config = dict(
    activation='swiglu',
    router_score='sigmoid',
    lr_router=0.00168,
    vocab_size=15191,
    rope_base=10000.0,
    beta2=0.99,
    doc_mask=True,
)
Below are experts of layer 3 (counted from 0) of a mixture-of-experts language model. Rows are named router (the router's row for the expert), gate (a neuron's input weights, with its number), up (a neuron's input weights, with its number), down (a neuron's output weights, with its number) and show model dimensions 128-191. Each number is 500 + 40 x the weight over its row's rms, rounded and kept within 0 to 999. Numbers have three digits each.
Before each expert's rows: "raises" lists some tokens whose logits its average output raises strongly, later layers aside; "gets" lists some tokens that make up at least twice as much of what it gets as of all text. This comes from a sample of Wikipedia text that the model never trained on. Tokens count by the router's weight.

# expert 30
raises: "B", "D", "H", "S"
gets: "of ", "to ", ": ", "s ", "-", "from "
router:512448521504494566550522538440534526538462466448524472523501533562530463512518473533554562525495476420566546537438522466441525449511504481534415499562442532480466520474518462505460513486477548
gate0:497432440481520466504519445518503476478470464515548393504521462493461444501501579521586481483437459526481540527553495537499549524471545550546541446483504478465484448509498417491437478529541532
up0:466538546471482496520515497550533508542490516514482543556486579511445521555460446591495487457475513531537519480531465519519513509546479485463446499507464530541487569534494478555488505513485427
down0:537529522446524485470482432496507520486522448521491473466531519467503511539509468460545523491474517450449485542481451441512588512508468546575538555485512502515498566538528482511483559515468495
gate1:470505490543442499519486451535565468458541512461432461505471497538504389518534554541522457531526511478503562526470468509455437513434536482511498498456521540548474454439408476482457477520474488
up1:460547456460506542495454524525570458524581543532408571428528565519520463551535458490473484482500475458508526515517527450469501468476518469525562465476484448457430466451490387506542477530556490
down1:485469496506536506594472517514523528426474484508518501532515460484535436454487424516502479473546437562582465454640495521483448493443542573503502509579565541477414596451519522439562497460453540
gate2:437472510464536522479450524479445515509504485442446468497513446516493541500475478505464489514521547529476438540486494450487539377475500510467430500535456593585528491579496506498516492440468479
up2:540479480505480486480493490471507450526519538518563478461499477464549541457474507538576568475469495428505576471495489479574511547464453541478487453541512439491469499467511493567514475522496507
down2:518475497515481518502491509409509538543489467502514563559487485460473502529487449516503523568443531523541546480497496503499548489503482450466493520465512538501420501520546522519506526503536548
gate3:537601444453518577521500433541546513435473509512529469573486538510502515531434462518488424529477490478485522523478506549533442439452568529550543457489536479490506565467554531525538451551534502
up3:478451519467514507447471538482450427589519428528499480578485398539446576463541449433560567514561531514524457538548493470452543517519489488503501429492451499512533497488492495525535465491514516
down3:583437465545479530476520497480527489477502562547501506468529491372525433456509533385484466516500546488550498543555529492538427541500488451541506506448505544498507478489521545496478496443454498
gate4:541478510444491486520490445448532493504439475520487559499563550503549474469549555486499424525503487565500492581504486483556522534519519490506490524531501438554486607427572451500516531463462468
up4:451430494397474455499547501532486536503518471455493471507476473526532441409487436517507482511456500572443494526497515505442491504543491483474502505457494584532547468452486498494557491565553553
down4:485545526488479435475490519512435477497497470493430481464458452545555560534520434495537491487528532561417514483494581492496501457454442473484557415502491531501503449500504533491413481486487566
gate5:469461512457448479473478506519536489540433482441455519557588529448503470508528496542509450490509573600458478546506570466498446485566492479579494508483478560472522527463479501494475557580560444
up5:501474427515513501549568497441426498465529545551515503520516472507474489507511550461514522528461451395543515452460444590526561484548510523501457455506552462523475508556511558517531536424501559
down5:515509504483494460502454512595516472460532537507531491549477567506539530444528504481484498565550481508494539514554574514504525570498545557457561490498566536490460433481487495529523530488499493
gate6:499473495497515474513571529497528457427406486461515504426445500454543587484451480502459506484516383542600515548461528509528491529468496531480566538566509523442482524569509448483497505514489540
up6:434514463463488540489439483574547542531449480443513498587472523544498469476467483522494537519462521488498547474581534475424472515460521479449490471484476491530538581545506435485490492535544441
down6:453516426495567498503452512550516510509486450514522528473479494486522453549512492449504543438561451505506514528468527517470452454547437491481517474510544499490563496512510475487510478488474494
gate7:527496514491485518585516630562531466416417449506491496531457540498497486515512570507474483430482517509526533521472465480499531526529555621505472610464537498568501499576485438472496492493562525
up7:430455477496466516489465468489532534529539514542544496476549513457456477546545496475526551542554513495498494490536532493457518477582437390478512436562477482508488442511499555529432468470490505
down7:546529495463485461494525509558530561392509432527530483552480488520461451449543481496471499508472498501464496542531521534485442516448466515542493456464542489488480526472501467488486449472529497
gate8:464540464482596558441524499515489506523478515479566484625566471487529523546513476488469531447504497492457540464512501429573513526520518499495548443466496522459519493541464572502514514462567473
up8:453543458487539548434530493504469530457404470569468481525493536500444479465520535498496504467539571539495628483475546488486509476454467421522581419541470489475532450458542513504531497557448569
down8:546540453494526460550436558542500458493547532495551535551525594515472518515481497522495442501530536516518476500484451454474465522488564529491550532543455480579471520476466522468512535494500479
gate9:467491481501490527531477538558520549536500471574527513531470441482523533517505464398472463520539493474456498494405532468495523442508508464437529508535531582581518519482510502556593516472489541
up9:461550536504526455519543523463553452453495559472451489513510456549498464516498537557502562496396533478542400480543495476480497552485562541468450479498546448443490464480488584596459555478588522
down9:446535475519455462465554489508524451527490452487515468496473472436535511506582496507520510492540522473451463471487524499508544484494524504473438524501556529422488533459465582538524529483542470
gate10:463496505472520515570475457479545434476515455500503562524550560503467546535617517497517511478521496503480509462490479484481486460542572497508609526469503436477518435607518483549539437434560423
up10:543480513552440467519457492511520582534448518471492513465486485495519417478364491512474467543487485457508490497499509498512540531414438569458479473487486565536482500457512497497515528538500538
down10:422520459430538547517509516586551507455567477501472497470504438548463513495559477436495493459488486457512445447517477490602469520487501568469477485492431450488576515474534489561506521472498468
gate11:545516517486508487551467454540541459473594503459501432503491428490550531571553404484504474529484486461501510434535484512500518482496468548573544479441509532547490453474501502502563508496482487
up11:525521468566476505468488499455438532526513522562507423502507526577454537556519524555478565522516484541469532528459452547501463494523493425525477511535481486535514527539396464532450514557528574
down11:473529481468440514523512503534446476476497471497517565510501532520507441485516443514420542443440539546516528543460516526532439523511518547539542499518524523490505471498413479515517538534509455
gate12:502512528531502467501514467532547520529496552438469446484500505481480483483465506424466509513584514427507454575466592528549506510538496437502497481531488541514477462516454473567544495446575418
up12:454492550526381520430433540480548545440575482482516503449575554453575509459576557511564532517520502497588444433543387496521520448548602470456539517493437492570500456549567471539486465532555469
down12:526497510513502486520517480480501515479462484555571443473526451494440496435407469428518530523549530466447534526483471536521466493522576509487473537472469475482494525504473578433576436504484575
gate13:495470543504457459513572487524552470549508448472525460558488569502545530510386594462520442447533435383485488500489501515537479530461351460476537449486526486533499502472525482451530533524541493
up13:508469511496564544494484526479464507401469502487534529495485519390484474528491463570459555519519549557526520472517478446492547510549594506573497542545491486469504480508457526489494487478479503
down13:541472493470559460577506482529496483448512431480464529455467536510485521517550536534425534511498468565469510491510536455487498539566506498533507549570491430562518510463551519495469449540517567
gate14:529518515478506479490434523530501507551510572567513536529525543485386543428458418470408552493495527557515482441528489445516517515541508483513556543486655517549483411534491436519556497578522573
up14:451521533504439582563501470516464444437601511579534429478408514483478454451485463488505534575560456483449504490439547567509483533527451503486416533598484499434554514464606490538461489457540418
down14:557538537508478583479486496560552517450546484502500513493579537436516467576514531563515531522507454566524525478485481471457474484495633533487508478479455518520534451560518445553547542473580449
gate15:496488529517477543505501544546455484540466407477454517509466601479544452488505575441564466503507511536441495509483534546532514550479510511523468547473481538553511446454511574499595518493574502
up15:608441577467504500488467512543480542496510546473509531540451530546519463494532539528483516544516508445499494475595542484506520481492523461561464470487450479510561432511584595492571443428537399
down15:543541448589505460419573449494540554438533524507513456567504418545524513506439545549458458554507512532487509494431523495576523514470588573578492510450527497515524552510533521493518524493461505
gate16:540530522458586417523509477483487515501520574479508516511545457479550504534592513440490514480506547465457429484460455502481484474506456557443530533417494527478432539440462507471488492473501527
up16:566547531547485444500451553476502434486500453486526416511496532475536537464557490502566507551495525578482481550543520494483455511518487521513447533496503497496447541422506486470518545409454501
down16:511442527501582460424514474553451479467534462558473483536524508427584478450566502568462483503394467485437505559517486529529516419433435485474434509475575493511438553524502518555479478507530517
gate17:462510491519507505495450539490509540469540423484514434525586497529530525511478511467500523550534450450496522480532486556470551518500521434509467443450599487529481499531562492473567484483521561
up17:400520513498509500536406487554483499434546533497522524496531499523509569484524438528510540564529453525571453536645476501493492586464526502555499452505529445506514530496590476532550525516547477
down17:437496500528528494461493508561499504443483503529495491503502530443566426578492534540499462525532532519466465543548429522521515479484477475474590428506511498493453491451596498506414532501538458
gate18:519504445528457470479449539455430451505505459514531511407457489526456560556464479429524457449572510492473515521489462426529511457492504505479504539539550478555450434565507542492517463511512480
up18:509496493387556580476524473506600553488473527507495484567502536517498468459572602659447511551495488496533540491513564531507508522487493504509499480409486488500551583456509462511509529480464549
down18:583457490546551527454567530541540514483565507549456503485529481504513498442501549523460509491559488474444496450515519499466494509484535538505541413582485514509460527540468473429421529452469520
gate19:436545464439552488480556473576539416462568477508456524524489503440495493453473464423522413450448505430470477459514499533562563423587474445510515508482585510445476460509510548505519454433500553
up19:431432514490395564494426484492492489507461565562476457496520562542479474564636500503569485500508495453520483471502540526504496470547481441492576522558468514467524506435463509609457481489487487
down19:534474476541503440507517448487463506542606482540463504517535450508466498527541413492552517460509505565472549479509480481526440516590547468452559469491529476538559446550531471524454548548535518
gate20:525413488514552541496465560563551425505490519507525463540514493490499527482475453471505490455497460547503502524522558480433494548501495492470568523491528565506517477501442555476556447519495506
up20:504449524467527495525496497543550466503527464492529538543501486477532548432489422389529479443561489523522478621518497498516504454474479497510538525545542507547538495504531509480522409506508428
down20:419495562487478609506434513527536544528499475501517479477461556548498524562566535473519604552526464452496565525470587564554494482511501454419545522505532508558445499497523414491570428495494467
gate21:557504523459507503534461484543548477479481474467461553546499480470553566467575483450545541512482498523541462548531513490460487507502492528501486542560504508445528398587519493483475487561511514
up21:552517553487562498493418483523626507491387451450434528599457445516510564485531472473534516509519521487517480534512502503483558505518455472508462533547531487437533398562540530487473470532500535
down21:554474478537480546443559522560399527500512472481527532523528464548568452516475543440528412472492558475488554508496450432469407490558501418527465490435520456479515559535531562554537472505477531
gate22:481514467486539426532462507488489442495517546515505557527518487537448523401555449490458497462529495460590539471507512487514517493499431423500549566410479481599435485550570507437439519467511476
up22:554465438581475519532523556492489537451493516484538475527535531485551521408471460522530566537598572514519513449456503510494477435517464463468493566498456510482486426476512471468570501522526505
down22:466546503436510524433527576445458503515450420465476526515475523501530455467423443645423502458548591516502483453515468465464559517486465480496433553415590541525494423529547536521548465535443431
gate23:581502521430564475619429611528468440492559538416473468559525479432528423502469481534472541500552471474505414570521551483497512496533500530608592537525543519526465484477571447477448512563543490
up23:425499487554516461446497513528529526497497517449503504439470466523503546477575471532501480512499437442545485528543525513458480510438452468482502451516487521490549505499525582490550493563486478
down23:464481383501458447533584506543564511541459463496433469439477449519444483504478527546519466489534518522432531364530502530481475553520522508521496490471508532487564419525491518494507507510572504
gate24:508502531452463485530524588548503512437500476494565486500538524431560546530540494514505482543532454539488530498425553535472488500559532499552470590544495488510510429481479540481509504559503508
up24:485478495539463507503497372476517512524489552489500432460460476508501481527459536421495539486486610450444463511535443520479563484423512479505463467467474536562415511533498514597501521488464532
down24:504503495472464479479539454543423507453545585478464445528502449511549447468457489506478524519446498524518527504559466492412505518449374439466537431448514488555611469486430489536410525470564459
gate25:479444496486564393476570463573487459494415504516494493498562547537514483463434506411516478562485418548450521462493493583563548511461466478492511510461516498580499484486435480467485428561504548
up25:509482490445568474522496414509519485468499513477475480529512504481480526493421511451513473458484446555483495600514488517547526493541513470516533484428590546454502427487462578485494438514550534
down25:503464565502522505488504472488440500542516533437517462487496476558478537516452496512500521511468540436509383552463430509493523465503506512486508494505554482477513457437475495501541541490519511
gate26:483497552469557497508514542567533536483518556441574468472470474457469563548515517493485522504486486573543525534520563494568528455557460453516515550558592512505502557551494476475442502476580532
up26:471467447467521462494550530442526504506540520449473514491433553543439436500494493504487436536550561403495448586532477488489540491479529442526531507462490579470488474449575497491561461466521456
down26:420554480555489505517465538551495516479517525539522481442482444457543486519463546502493462594461508510457553517529525492474525439550502393545506493666451538458478491567446525537464429480517432
gate27:509466530494468553512571543491523515581443480481492550507558505522526497499506543419496492455482461545527558475519406466488508591531513525498509426533550528512461569433559472476412434533376450
up27:500562507444472447422460467514543489553540504520503406540523486463457439479497518469440463524525473540513556479480455520458522491473547448522509610452495542503472434550453458495532519515561496
down27:471432441514471513513471494497484506473458529556536538504569462525474514428445514526554536519467483518598480499471501470487497518556504442555428506572577514502494508497472536540441515523498472
gate28:514517442450578455519474505483477532486533550494544557511561478525461465502480434552467510544533517514465496492468576451477602535449437499534488584487489482548454483530482506520454544508476497
up28:519566412456506483515502457512538504560477519427544568472570498564488514497544516482488478466535513558497493476543472466486550537527447521496530534452528478487455484468534511523454454453457524
down28:404553467460486523505532578501488503524511443447495513519514519551523482560472521544501507451476404549495516450534515507502579461535510456519500534522455429471484554480526515440459559454502479
gate29:528511450465477531518480493495471497524510435543433512502556500467505477505455518480513449523527472558493445498482501516515562551520540539515522481538496531524554415512556589482440458475439497
up29:428449486505537506517501444503523535501529470478446500549477565468594461483524461539511484477434586426404494516490452478498511496455529546587456494514475482497503487532464490419540518500435498
down29:537461443486538539399515568571450513504459503500480522516552589459531460547464474517487473499455474465487451515447502504479461460451442510531497472406441455452497452522528446403505470519500502
gate30:476578522501481537520523559489480462441478524528491508473462470451582566490535538505487442537467455484511445426547476492533455488484535459414450563517477504537547583579516501485545507494555537
up30:517541463527502508483489463502469513459517523485525550501522539554538397502497537543468482502550540556447528425468478561461440466545433532502501487495505474420438451446470489475481489473454471
down30:515553476470536627487530495464529546476518403472490472489462515429461425560531483490528485500459429509465564514504458472451488454484569508529500523415515577519514523488501547547489513484530550
gate31:498453436499470517482516435521463536536507528421539504554513506451491502444489552525485488550562478515468519459405513549513546522472475478501577539536517475552541459548490403443552562484527478
up31:531529460470423491501498488522522479488438490469506476534437552516509526513442568532517509466518556486465547464508504481541528543457509496503488494480482492526539507431444444465530525461401447
down31:513485413424552547485490502524500456542437482514569483565526513548471427504419513551528504487549522475480541491530532513527502462513514567493533422499498523517495512590475488475549508480486488
gate32:593519483485517496504500542509504405523567462500555515526557498427449479493500475527509503445526451505495510594543539541494505454485494549467440503552528510524537493492511445475512485455543451
up32:451502496523469436497519478520533544489521511523517466515580486552476502443488461539503473551467438525485422563454496514490522531517488442507543462514471482515482447449466465455507519480488500
down32:516451482515446503463480531481458511477520469547468563493496508558477493550515480497519522484500518491511474568568484502461546538461552499473482585557509548531507535467478514511409459545550521
gate33:506514503517501495565486464487561529535510484524529424526412498485543557527456479477490512460481496476473503449520452515577428486445471448496462536473482485535486613534595488499536453529535555
up33:536438523519535480492475553521473447485491485499438573458444474461472548453474440517547533518420446530570510470468465541501519548537481516536466477465512534505535494457482548531509476516470502
down33:512527509534510488442484425513501527524550478442523513437510530514508555501457485432558509557445489517500420502502499536584494540470523454460512506486503473449433450521559522473483485487500464
gate34:526574404465493504498496511516485569433518480524471502489478471476499449495558511561540487457494522622604487413459546460464483485488478477469528525465501542542519482537490512554501515491472440
up34:473650465524526453504508558542534537464468472567401567536487447521526507485623533524579526474522418596607473438477511441474509548419499526510474546531474538531520490539455427511490517484474469
down34:455468475530551543516490488544531461520571512540537453533527546596467494516489498504529489458411471600473474480451460480539391517509471535520579565477494456483550539532493478525468496512565551
gate35:504473489498461466492482499594519581471491562545555507535537506500491578518453543473457424490512492448537473465502517481536481472500541480514535503503506409557468469492443486474589554470458465
up35:541550547490514478495518504540516499472545450489573542496547540493529458483492435520445518467439482533462551513521474480439473402461541520487508552495525507508497421488493544539531505541538524
down35:541597597494470477457498458484476492496450488522522432483560545570491537468466514498536558519454535529529523498496510562528431453437512505452534507546501497428502511519517531508509513622485565
gate36:492484443473480449545529520488511523499545476505536481489562515525482572496490544471501370497521502488463470476478503492480450495474398501527593506486473475539542436442509473484485518432460505
up36:470477511501509562494519509491532458488504458447448466464419567459542507568503420514546525510469551495558476408527534456463420493508553530448501534511572495551503491542531503544471510512521561
down36:525475573518497481442479420501492482427497482540543503498497470520544502547576533496469511528459426484528442459517492547552556482518484518489536517402511539477509456425527433473456539506490527
gate37:418523562510505497519516454490514496509525534541482521452529466536541489485463574489525506466533531464444531474563483574525504525459547501571474498471474551509526441485508522526440444535465508
up37:488515519431433480533486491537514479473509469513535496486492518520500449529566481476423443504533543455490470488522491468522492567519477491527526481469522485475569479502418491524559585530438504
down37:494515525489469569547499484489431572529539509443486520500468471458451486596490434516424507539512510499521580480556516514583519458483451492480477500496461459468554527573489492498568506478461498
gate38:519516525500528578495556508488489470412537525452464535551452520464518596533470508606474542504540483508483508473480455476464534541500508564563478495496525509570490473439502482448524513494450384
up38:535530497514475558532588474532464543495527496485449507498520523467554435490537515418510476467443559509517597524502516469535489470492542542463507520543510483473470480523492425505456570434457571
down38:520439450476525555476613456555416514524556484417540540482599504544421496541498453486527503497563460477457535466513515490494481593515463498426500525494487480542530543485500488485504446496505537
gate39:546444513503515485505530471564489504506528538472504552465446485492463595521513521431485438515561516484452498523455507468499461490503494568482546494493443505530512488538516488441508504507593480
up39:468473526521505464470527572534466514506436494504590550492411473499485575505450503529504508531511499493430554444517430424457470512471493409480519468505424490447555465483518501410508458473479422
down39:529455408453522530462525430457471498548486475490447479590493505504513502556542465556552485574477540511482466509537478498524565392499542503497478544490521523443515507445473538516534488507459594
gate40:495558497526601503500541536536484477501552503480479443474502469426492479506454517539518477475520506428496567491421562480490463484487554599482519498493417456497440546554418513455514504550540503
up40:448481559534464433377520530531470515502433524473475453406524492476514571466434505496420458506484418476497525463478526465528481497555624451489444521543470452467462502472509522516537527555554555
down40:495518480480442514466406451515506482481457448435512523526508532489508462465569486482524500466518495487491483530574480484490440439464475492532525465515495529503480439437554481471542507500478505
gate41:507462585537545520532457551500515522490497489535451433481495468496510531507501452464452475431508511566600470499508515513468571517544554493475527520445544486506446485519511533523459532503511459
up41:447550516453478498537479494407417550491511527601469503508552524514489492514577440515540485452511489472505555482497572433523527496492548444462484515527588464515451546466544476550525509526491456
down41:493532541468512541475440528429547527465477503560513548471505545320534541440497473500515492510520532508519491499486497468539517455507510498464479501479572488535458438470464524499536511540543507
gate42:409618564428493505513380586557503460499573559510492537497424456475464524512514460446465484464491566450508469556539536417531513516487542508529528457522484426475534517545491531467484496527531486
up42:443461510534562447565463586509437498431547579477536543446462475380401515459478449511526439496479566430425530481522454451528491542481493444496502507473472547501586503449482515500508440543519541
down42:454495503476475431536529488576490542456511499478518514480506526511500503546451512421484498527532486541506465480499498478461492476499602522561539384493440529476538482518463530504508515542502442
gate43:530470581492503467500541497503516499494467503516489571443476543542554469511452490497463493453469472488481473526517504449478538498573526478390517533536453555469559506457499515486452466502559510
up43:497490547463496464531508536465470498492472482525544495451455522522573451531496480537542507434550543491502494584532546470466547530548525442523533493537506521508548534469534541565478464537486459
down43:464448540485531438536605504491478418445497481570568565482485513553534578515494492517443435463566502588575459483522523457455516435464488461444505503545511458480495483485455499516533535490440513
gate44:433471543478580476466481566546482501428439458592492487518475561478480623484580491487438511541443402518489480468550449499586517509505507544561481581524517479494474513552495532504511419554520498
up44:452461551446567432477495528485531494438495471526495527494546576504458532410525502490465601520485463449491507450509483451579525474542467525488449514482543521420500500486523515520559425488548509
down44:484555516538491520534479559534457474504458426478508502487456545500512443526533470461463528529480562490466479467438479524536546466509497566508544439541522460549489451457540534569532519548484495
gate45:489511489515492460528431501498481528537509497487510452519465440471493428484517479459454510455484514497394546426445429513499487470602500483473549502470559496415505549428515483408477576541497567
up45:528441525439479496512516452468509522582475490483548463523508438439526498536547444550501499499523473505486523431487498575517362496411481495567497525514493538494551473523448549471438471519488466
down45:495539531463400396517536439518480456514460525504557576458566517425548481497565538598514494453538529454429567532509541485523532514477539493473552471544525463536528471598485516510485449529490500
gate46:528481473501505486483618442547463489567480459507448493464511523485457525493514445439541452535535474485441499453497484555515491481456491548524505504511518505380473569493528437515526492443559439
up46:525483438470499525539440472505498539495464463488564497515567530557468502485499504459502544555490485501503512524532486524451564537503532420460484498520497469567536456576509540487433492524358506
down46:410526529550464495527420514544528578530523480529546488469488513501463523494456462522438504484485497514504528462445525524435475484481476496507510495548502451541542499431502559546456500473568476
gate47:507428543469524542515507526538500484477510503508490524540470494487517451478517484477459540437478453550500547462560489461482478482451474498504522470517500492547528494488524470523500526450469590
up47:463454496450419492524510518485502474482529481542482493506551456508499474488458534524528494539488475452516550572433510475541480513502467486489484469537481459470528570501433479472516437517532516
down47:459565487500450522484435437522538508514535581514575498403455474548552512494553510399503507508473520429549483508544450489541465517499486492445478509425516480491534437382472503477586499486567556
gate48:486461585473413516470445496472501470532555457484468535512502511501537536463550459469471482521487440464425482520507518577520493518486405517516491529455524470553481500491529500457502451537489525
up48:455534529520537531485484431529522558499581483544541517551497520449527509557472492533529595578540499519526553478514516459501462468455444555522476429536558513489508507496494417557449492471452508
down48:454522532490523506498451460542545561531456506580438436423484546544549467500517478479468481479446458457513496530509525480472457565516470531530450473506466449401572518471497418519507495430446472
gate49:491570532487575544412447558531540513458441442563587526448500458471458488494484536483515464559494537484521495452510474599467414504550470595528517473540523533546529641479488520462424441444497504
up49:464521571550471485474549457539528405482512473501511399473503523460566488473490532499579518491464482500568521454537503433542446508518500469471493528485572426503493465487478469581517475499531472
down49:456518507507563521450494524437503564463451466472472441611483505427480543450539538521459467524486556487445500444518500516516519451487524469566527557519485447541542562583573439495495428546461493
gate50:541454561476520524437480495476517538561471502492505403447547505493505481472466496450440508451524534509431424529571534454519466510523403500473565577456563558484516476520485474484460469503530467
up50:529467486530519497425496477520524551594502512497483439403525450464517476472458466454439472563524572461458477482536544537481479494548420476526544489430519530538501444533489402461492515455530443
down50:503425459546462500551540466457505562537522542523513474386465571491492478558511553534554491544484502559450561550501436424501512485481495450469502511480470505480502453400518467489444501509507535
gate51:466595485515522519472462478556498432545520534482474595485481526483483595480532540479534465514501500476477541523543488489516636526478540516508504541481601529585492513525502451536421434441482452
up51:466489463515424542456549605534558464508464423477513528489582484494466458492491552539517499469470484525537480522470520502469542477503430515529532529480486455462505456530434457464545495532491529
down51:513522501515464527506513508471438480521535437517471443508497464427466511477485436568465530518497458399510530503586436505500533533487441497498515477514507530516506481533486491519544527518491568
gate52:548479588488454480492490518568467475592531467559496530461494522419499534493546517493436498504494521532430500414516559512504541511457438566453514484520463528544477573480510462478492461537556463
up52:469478513474452483487453459536456515473518480458515579538503575514479506464585565507476462542535514552510545478457511453496513501512424544409559431543480475559479513495486493504522481522579491
down52:489527518401510529509508512547529453473534488447596479464502453561568550526515523556515481513463543493474488487496559462534433539545498528495362495586531519461455447527478565550518463554510577
gate53:466492571478537556448459470484518523551505542502395486486502477413510526479499506546473421559470523472513445523472485496478514499483447540513478508509494572523517514570508544449491518449489515
up53:467538549448514533530494514536504524497476494560544475531501504472474499443458493529443498512526568548535490498498485533550526488463525516516550525472467440547465505540491508475437441448442592
down53:441485502443506505504496522518433542456509533540531445489485415442459470484435489542533573521490482520457529536536469546490523484505527508525565466514468486470446459490515558581480514553456463
gate54:476542504514502472411538488490488474484508507504528513564559438478407451535533451474464490553537502482490499545530540501492548503472472483453563494490493553539497510427583484466510553515469509
up54:534492419525457498517531473534456556533543472531548493494463553480514482424467566506493496500564491531443456472486483494501456511527475502528456523498490473488535584544416448525505480451474470
down54:533506480522453513534447475421500431519506527545506504476534492464505521489456475584393581485475502456546512512436522548487554474496500490568484449456527499509522503472469523425481456554528554
gate55:495521499446498544554490479565512440458487539574484511544449506524453539512535485527475481514440482535494543573528513420503600455423500493480494495500588520484512489529507534543474516564499509
up55:465538510468460466452523520489527500484451521559574532464478519558544590414439507522540476525503515580482456504477421403495519425501524432490519507493557520546530543455486557505480506527482497
down55:539502542488534543524481550456471460543485549502555514521489470478511489585456536527457509465478476501549499539490493505453534517506558526470438531463515538519567569488544488542563420418468509
gate56:527570499504475505454480494455534465559494459469485522535555518436501516514489413449533524424488517489473463453498526545453467477485542462504514431476461471477542520526516506464509485451546455
up56:459490468468502502501482480529435568475479507544504410430475543529464522560517559585525484532448476575466516520497464419570501482525437498531491525481516510493444501521518479529432540557477522
down56:459491508477505509488568520557465453487467576436510475536495525447535573505554463553512492446534470576486443536431490530550504495566533462566470538467518530491639468500471546494514419475483468
gate57:460472528445539403511509509508506475448505566528545498536574497475459472556556562536504474507460427490517520465460544529488469497556473481472470522551495436473489454449440497516467480484487419
up57:462471504481531402508518481544635436441449518553459521518549484487541575529543448507539512405458489452510525426527460416494468543467465532493533483455468564525502526425502491383496519444461454
down57:479541491504488484498556459506484472483484447485511501445518419493476529539516471480527500552481520455512419481470536551514478483458482571511550524437548529436471456464515487587558531533531546
gate58:450575457533506474488608485499481587507514506477490514608547528471519509487508473496500492473404507530524513461488518455515427519492426532512495549447530451488492439585529503504468382480557514
up58:464423537499467537508492528450495484525538505485529522603538514456464506502465501488505520487472522491494451491510547417611555470506448502483457487434532463497545476536513551553498455503528494
down58:479569549482543494481551425458517500471427515514516515494518436537471452511475504506497504462420478487533490442423551467467543496497539538525579444472485468525471502499492500502481514516441547
gate59:490561482539458560528505530440497543537514535485540517485535544426492492526505503449482503572492476469495559588488529508503445569523478506552478463536460487555445468478510424460557514515414539
up59:474464469522489487495450463442488481441474541553491444485483520502499597515502493499507500456380470532461469426397489457462486451477531510406535522486493484563473434478484566458524460446566455
down59:460480462453486509509521483561476474552488504512504476466520466466494424569493505513516468563470478475492475518505548467513527440529472508416476464423560458428491480554444490526523477462440483
gate60:470537442520563511498525488455497390515412530548484464569538521452522511500501458508526537499459553497505481475485472518529448492532519510417580432511510507465435525462622469478512500496464468
up60:477468586529391514467482523537519525470588519462527492451503499430517436497524528521414504458517485520531461549538507479478469518479533451498493551508444429511519486488446502493480544482476477
down60:495508467484483536515597504533442517516498433573511435446507467572493468537478531515486457519424485555487496492501420519421463579542502487466475498564607502494509490502540506585604493491525570
gate61:461416534427489505442482486522468507402510470444484558515539489507438544479536498433453457554559529437550407547561498522546520504574522460475524472526461533458477465444476467512526517511531500
up61:465448500482526494562434457546529512459484502487469494505548462492430556531536490477531480491509530501566465541542545509498486444592505550478482476500474544487450509435478466498473416536490459
down61:515486416494489541528582438484559485488443524450553441511567487495538484528541556505541489501482532451543563547431502526456461489488529462522542507469405486510466496472401486523440435492498429
gate62:433528448452433481489528441464522555463513468455496506553489506548527477527525518518464411452532546523475467449439514502476531507519527475540454521510566481548460515551461457497439615465535478
up62:485524489454506476514490499457546493495534578522513551528562521520497528502477466517507476503472536514545504523534488500522534479428565601530484524457530500529601507556533480527502507516459523
down62:545518531510572484509464605467499555421518503488517555467484513485557475531534534530577486472478516520532486549446521464439483539485523554458493393488492449476467485411538472449489513494474537
gate63:592432455467525479467493477470544415485543442478504484498476504463453529510505451477510526496419495494493567477465477490540497536482536487511465539523443519547555482518476466501496475529612495
up63:471474418479538488510519493463530421556509521480497455446487557480443539499524432467511533552583467453493492472541516559540459495489529509450523487426497498453503515443568527488476478539480447
down63:478496508412537431505526501518448559511445607530484539559556483570429582507481502477546477483529469507525524515507481483555529508542472487427568494497491507474542515499451513418446465484526439
gate64:500527503455494519552469492493516539547513483504438542464447516431536540415465479479530492527545425499483458453526524521474502553436523532478469578481469515530536394459485502460541535543563417
up64:466502459519508574462533509477456409496459473504498454421581480417536459495451518495487567497444520501513527391516494496486515514480542518512501481565512471542478456477500487467525485426432506
down64:469498484494518511516438497553538462522497551489560538538460421519569532346465480473494543521548454449534527430490403562517535489539506441524456501549538533466472581488530499498499426479534478
gate65:594469451425525555430411550473368569407451507535530460512488449522496519512529562500536495458520500453476500487546471558555477574485435466565494488485487477540510483458517459524581466457508552
up65:472537493503457502578552485477530570516499494474462434457468524446495585419493520419463459538541598477520522469499474529445514498474516478397482552531468548537501475502518504553487513523572473
down65:497536479462448501487427505536501531519392577511495469485517497497462596448535492404487470495486550466524444489494554486501451582411475479465417529508554490522496494526433455529524488480486436
gate66:528520506490432477367543527484541502503474565552492477470456506475537488441453498426491537486461502513578453488497454567490490535521488570627512474441512462491462470540530474507528480543476458
up66:472499430585511513519502507453488496528587489476449544481579445495471423495574536471457439524547520443559451429471498458508445486448481490495467422551488492490448509456490480497483524465490460
down66:592489480475523477471496484436517485455551486505451459460554480412538482472588522532455503517546529555372575483525425447480466444501466508556542522463514469459517530526522510440528497562485513
gate67:595492502491481467508515500447464486537516470510551452458495424466575449451456464464482500526501446452466485476527509545433472564461505462595508526533456510435550498437487489498548529509509459
up67:525485462481433498492535437495539478507460502530517472495478478434517502452477440579525504447493557404507488482532521533531528439480455547468510448452429466482537494485495515508536444479406487
down67:540478534429474458505499596460461443523494437505582475459556467588471508524431534501468546481542531515544456512496467522567523466474533525514483491497414544543542465501526548512521495513562504